Experts of a small language model: a variant of Muon for the experts.
Below are experts of layer 2 (counted from 0) of a mixture-of-experts language model. Rows are named router (the router's row for the expert), down (a neuron's output weights, with its number) and show model dimensions 128-191. Each number is 128 + 32 x the weight over its row's rms, rounded and kept within 0 to 255. Numbers have three digits each.
After each expert's rows: a language model's description of what the expert responds to. This comes from a sample of Wikipedia text that the model never trained on.

# expert 53
router:138036140113124159105150107121229117141135095117140083157103147163074158146096112116109120127159126125198121156126135116146167147181125173172112077144074174154106208174135181178102124097165187
down1:103157125188131203132116110111114151121066163134120150125140183072147143163166103144122149093075133119143115188078110025111144093135140173133190115137099113089101147109081088159119115101164097
down2:165105151076092114057144157125092181141191127181094109151115063145095091155112187115158152095144165100109136126082131092156107143146108109114097162068104138185148179105153073121207175094034090
down3:105091145103146123071098192159122153129114145140112159093082128121176114152196157171126120050182089089118107110159118128150186177118097106119152159054153074117140207125133088130169149167161187
Description: List-item hyphens

# expert 58
router:104112160065209179149114122133147066149163181148152153157145081142132108175135092142147155154090108210150133154069134069099073177111127153128174125157177106152122189145144133192155152135137156
down0:102147123142191163222143112091171120127168164113172089063131168129116125150173113154153140142096105118116111137138133106184133106135156100142127116116159101105097180128079134148097081090170184
down1:132129117071121156148135071125081179090102129131137079079094120144130145154176165119075135117135126084134113100175113132162157073128174176083109173136153102116095102090128152079152101150152107
down2:127128136115078071185120090187118075147137121130098131152122128145100138151170101180112081132141117114116169156099141118142157122135112123107143139116159073127162078170114160191133073071062083
Description: Past participles after be

# expert 62
router:169135145092154165109130149141166133093126184185127188167200116123154097089127109107090180116111206146140135153093103160121077147096152144131121078082138143166093120086084073137159071097090117
down0:093105162155099123091104123152148158092152105128162107036048180114103151189131141094103175109162116070117157090128120107162157117096138165100100110116200156105114138157167144162138113106144124
down1:147169117129154109147095190054162127119131128087055165165109113145154135173138151102119152144160132108105126068069151114115111097171123128129161085092167081122123161130130177141068168173169140
down2:102139108087119132145156071104132088187169081103096142142178168153118106192086131099088097087137103090136185121116167156169162116144054109134112165106164133068127147159122161143069161103071117
Description: South Asian names

# expert 47
router:162103143131133145158167138118159108127091154141084140118076120117117139153063189137119137126161135142174087202132148132144063165110129138085068147134136080121105170116106064117128114113097207
down0:143112124133136127141134177118070148080192077174156130140121094138161106096121124131149108163147159192100154112185066153174095093077207145144144135119058110111147196139110136087153123167135123
down1:102145098085107121107167174145119137106166165125125089129066134135152109154136125136197120120113112080161094116132066172090111099126182119107154078145108147104112149164184098103073178113116102
down2:103124144179101135049134132159126130121175095116166146103125158182141175115157108130104106126156114089114119122112140100153157161074202159131156067124133129162163141062082176074150133164107149
Description: Education and career words

# expert 14
router:146082144162174118150133131115134063170106185101133091145080072141048088141158084152132127096161110143134176143082147099147076197150180150110117128140142150123177105142161169145163117122076149
down1:185073147122101169151153084058102075081135126155092066105145158099109140128111149109094120136158207144160117126088153080117123123107068100133089126089125109096160156117174122103146184137164163
down2:133127146131104166130093093132145168141155053087174118157129107122115107142039107135140083141122157090090120120118145145085159088135140177176176080113118154097095127089170191119174110095127109
down3:148129064122122143173130145136134126160122141108203088119155156113115115110100162169123141107130144133068144134166144117133087113134092147140187176157126180115101183100128093170176111185151104
Description: Table cell separators

# expert 40
router:146145079126140121141118143155147116124104187115106104204127095157145049144101107179119124112136148114131069198137156118100102135093147147139160128119140078148162170133093100161121120191106156
down0:114111139097117197187063176090164141110140173137196113115150097097136124154053149134151115124093091058154123106129045073162085133120162129074102139126155165124120120106086122160129133143189159
down1:132102153120141127142106152122182110199122176119093143143126082138099132139134130122099145143137189128177144060165121060096149152093116213116196103116095147121164198148185131121142142168128148
down2:177127135107140154100169028159136121104104096144138124129149106121092118116162123097150177125156185159148144204168209082090114170175120161187108196152130172127166157127149165172179183153104102
Description: Infobox field labels

# expert 51
router:117095053154101245081189121147152133142159104209141143111176130077118129143146134120098149157153128162142103158126185171145149120134126133145093127071089141175144179164037101146112104147156115
down0:101123096157110119124159100091108106148134122117213099181161123111078121119120194145154119164139113183124157116163113128142103179129162104119121152171090100142160164113133135160100147097196079
down1:088113169107110127098080136121165171141120122137113129156128142135135150134118175147136123130097170106142144157092090131162114123120102080144140098087104183161162115129154118124107187169112134
down2:110080062028127120121120136126152084125133160124122110129157139103138100149185152076156091100156113124093065137144138129101102085130169102112154120122094161117115091130083157120073152136162140
Description: Table label separators

# expert 21
router:141093154099114133155141109122137147161125202151104117154088164132075125099182148105152098138112165145147160144119131132160111097115161159101125119105112167121169199103113168146090087114177136
down0:119139104085089134112110144121079069089110143091060136115074157127165135124170112101227151077167163109128138053144168142140116109134124094128125116166064125176102110112178149132118118117074130
down1:090094130096113167130119162188067143158104133150108140187093146152109149137153102110103140091135067144104086129110145148184189078063117154120163106070133119103124138206186123102110105128215176
down2:131130143111122108149080087110128111141171137134154132103127132124092121106170155189158128098179152079109200194223120087110099149129190142149167112122143113142074137148116146134173175139159131
Description: Film and television

# expert 52
router:112129151090134150131138161095211115142130145128151111104176210090111088161143198124088158152146128159093173130153110134133182187095163147187096132134115095110141153129101159125137133165168127
down0:138067129134163115134139066129157176094113176146121120084091162193160185165105179128174088118095153143133076089144152188174108108041144192087056139146177146121163110114119126142184134056128179
down1:088089095147160145123136158095101140045139138061134153103118112211158114120107090089131078112158114112143148141168164116096090166111176153122101146148073109122084138146142161190147119173121098
down2:109102170127196145147102114075105141023053138155121130125109130107142102163108106166087114119156182084180174148166158092066146150141164110137137199127071073136171123101175135063100105102125137
Description: Foreign name fragments

# expert 39
router:121175104119160142143150118139153091155128183140131158164129096160121162090147099107143138124120115148104136130123186089164106130118136185087140163145075128129105144071114128133161134158129181
down0:131107094101068130169220083167085189147101202110156132156092110113124132103063139074136146170141146196095098111141133082154123080134132190159129093159170159131169142121156116138143120126087110
down1:188118078100130133144159125121070091133148173111184143126149165118102127191168165147173110123106123143130168183088068192121125078133082204121106108153113132072114171123127157098163136081144155
down2:116161117155125121136074131089108134193146122124089145104103116200112107138176089125118157156147134136112106164093097168146136075148104153104102138179143184089173114129088128117121102166130165
Description: Climate and demographics

# expert 50
router:105062080145155191143151080140158114123137083147165169086092113119094131124102142160073163104161138108121157120144141150089144213128154148123103114137099138111142134123134164107117124170106138
down0:127118124130070139109103133185065173127124149115126172105117110152151118107087167112127168129086168134136129141135163121135063153185125094157111119170122073127063124135120123152111154094138102
down1:051156106126126145122079167111151097119102138100160101134164155067113207135166098180092159115162144176156158124171101150142109171137154126149131123090134125138113108123156157137099112156077117
down2:140122081164150161060086138149172152095119081123105103148158122122143076166148148179146118110131115108111159097098194107191066134087118139096103152107103146105123082157078110121116118165136104
Description: Consonant clusters mid-word

# expert 26
router:143098131123091154177154102151147141135117117128099109162109156135095095183074213090093106156143113121091104181122090095181083177163150171085129155132127081138149154111063088079139157141123168
down0:148162131128168081119168121094145089118090141138199151155159119101145070153120147145198190075153134120160137100225149150098060095167117129114059134136145113113123149132186172084158113173146083
down1:095101150164102130118091111160140103091080110137131095120121111158133148100084170064120167107147193120052136098129109106112119166101108128124111160131112151133091118151129073142175157102082146
down2:141099206153129112099143125078104072134123122132098148175072153118088118128153155104099155090110140086105132069130123100121089136127108102148110138078149119105088122148144102135162166119146117
Description: Sports results vocabulary

# expert 35
router:144080144162174119152134132114133058168106186101135089145080075143050085141159085146131129097160108145132177145081146099146077197157181149108116129137141149128178103143162169148162119119077146
down1:149078100173087126133130148133114117124111150131091129094154134123178105103136121081130154144160094051123129143146146177094174120156179147084115178136152077175111160109145065067123108122144103
down2:147090184145107140126109100121112088023091128151174164133111151026124149084124105131112154107107168105129188141155146108111164120128116104111103140142114126169155091164116130182136154167165161
down3:075126181123129145123124109133137134094152095186150151118125074088153070129121137175122090117119151138079148088104145114090152153103133138127128085113146100058166186119169125127138110073055122
Description: Digits in tables and dates

# expert 55
router:181145128094156172124138157127211154094161178195123202130170117079129094086137102127085161092086192156100122128095104136152110167080136126142091096092134160127106111075082091163151063119124108
down0:159150192104083164182060096102060168157160113129168170113190116144104095138108115139142134099142121079135137088143096110174110161135123131081081127154151170117118122207121121170160139091095127
down1:162147091097155084122073105165149136109148172129099114098117143112175129123099141141084094221108132141122077134143156129093118151143096116137094135165010185124101103140094125061099134124188075
down2:147155146144191151101145167143153171161147107155151125105104153108117121111118085106155153134173148096169163185085109147036089076105135091048122088119134207169114174117137148081115095091110146
Description: South Asian name pieces

# expert 13
router:176132133076160168057125179096166129139111201117146125182172110112145127174113118146084082150065143152118122140062127069106092143153179141128071135121176059144120190145136115114105168169164137
down0:162108145134134138077192084078201117119130165101115128143172138173121143169151175139119162148181128191110077104156162084180143124114124133145103169120112069149172160088149138088112166195193138
down1:150151191168136123109137114127055082127089103128160167100150143154134091120116173067113151136108140110168105095088146152149135127182119064094113063110144144036111163133141162088159150147166092
down2:129139193152086087138126156156140132195115100143108160104150154121052155135100066126065156101104159158151125175121161142052133179135116132104023136115105145112082144160141130138113168124125143
Description: Past participles after be

# expert 28
router:116100134114130131070119129166132131147123150102092151170105079181117126131155091128057083125111130109100077111102119087112141126101118128109150123142123122110147166076147169102077090175099129
down13:095090098164091136159085171139141136113153065141135137131103110144111136158139107109057181097146118152129095059175151189082167122129160169115130110108144146092083119089104128197121121093140071
down14:175120172139188098162115121176124108033082122163128055139070184097140122030153137145128110127097111145122136100149089152100174195108116155149142099146114078147149083170127114139136108137074175
down15:136113193181126125175137055119088115054107184138131185106101160105088114132135167098143068141128124120123184115153105131135158058117115094144125169106149088006140149149126095113117130080138194
Description: Technical units and codes

# expert 34
router:085105149099170151118158125119136144137123133111142159152212131113127104126067088139108115204131094208167113128143141136112116114079183084156110064099167095149116147127134105196139123143115155
down0:148094162131167133135161074096123142131116135117162153094100173174098147115107139152118126144140160165169092130163198161160140144160121142105114139162194106085080166113199144080180135149095109
down1:146140143173129179095078153084163098103121166131179149137174144126116166152102141135149148108143155123197120067121167127174106122165074146112163129163037161177106121143078151168130166049136091
down2:092082125085168113104140077119105103159143121138083136186078110135093155183172185144066152120110059129182114114114161115147121140094142124088098139155133065121129105191138067104095126105110136
Description: Historic buildings and churches

# expert 42
router:100105137153131115086145104174187092092124135106080141099095130140115136110132089105156127112044145175154140201100161110115109206154139141173081129131125175142151138090094073167134072105124129
down1:137163117143084104156102128160139123106145144076148143118153157138156126112167142123160130144115119104116121105159194134156190097129125145095132109174083164105146113114114129156097098208153123
down2:090155135099091174086201097179075127068151182153125139162138104135134145149098162188156203107097130093126112135105141189140103102128140111143139115061133066097111165064086151109146109149127148
down3:164112103116108157115188130122102113103097124080120081076142141120118171113167201144125106103184084134177118079075151152119098144120120115105148109144111097146104091154205160188139134052140090
Description: Table row ends

# expert 63
router:144088147164170123148135131115132062165114184101135094143081077134048089143162087150128126099158114141134173143084151099149074203148180151111123131134144149127174106146160169149168113123078140
down0:107138148063164129095117135153085084217106120145103089183096107111158128136110176033118133126133158148109161088147117128128067123086105102128110083127113069144089096056098108078136142140162133
down1:115158136116170107149143136170132148138119139104147150087129196173147095096139155096112150074166082125160182104141099123078115130147071161129097091131134172176190075233159098110143145109106104
down2:093119123119145154093126071068130165122137213143069101121104100143152128110109121119161168144111155122058164161172190131160196170160101070200102119124143087139093163076211091070139128125137120
Description: Years and numbers in lists

# expert 61
router:106093059122130182103162088162183216111159137158103166154144106132135152151126162100054167102139161203153096144140154148120117147087169101160090112104123117174089149099098137116119120186130210
down0:129076206105134124099074139174182141060124126103104121137130133052136118131149174095138110121076134097094137097118152107144105105095150149097092149106092089144144138148138165167160132206120124
down1:166107111131060144139161131089100168081204126097166112131083067096082086150118110131102119091188165073117122157109150100092113106118212090137148119150140134136105131098189107173138117112188124
down2:116027118171146151159048128087134128158119138117069114161125073171113104162142128146110109118115156105107145109136120103155123091117106139104130119136125129116134130130198110087114152162105158
Description: Space before numbers

# expert 12
router:171153107121176186099134075173124122128169171113198140152136092151155088169124149129143136153120097136108101119109131068121113144140199144077162152159120088179109140103111145146141122132146139
down0:105165105077132113150171096154129120161139124124172067124187090173108097158116121159159108143115132092183117130147086088116123096120179130099149130112106127182128054177151163152163134114157158
down1:145090133138126154113122153168084134134086147106150140129083128118156171126089120120157116089173068135164090105120060140109111110135075127118153139130181156137131156081135110094101191085115116
down2:081151161129115160154111138088072195136111163099148168107130149163155122144144087110094176172196115120177085114092143183113129100190133132108125116124124140120123110141129141098064150200162071
Description: Species distribution words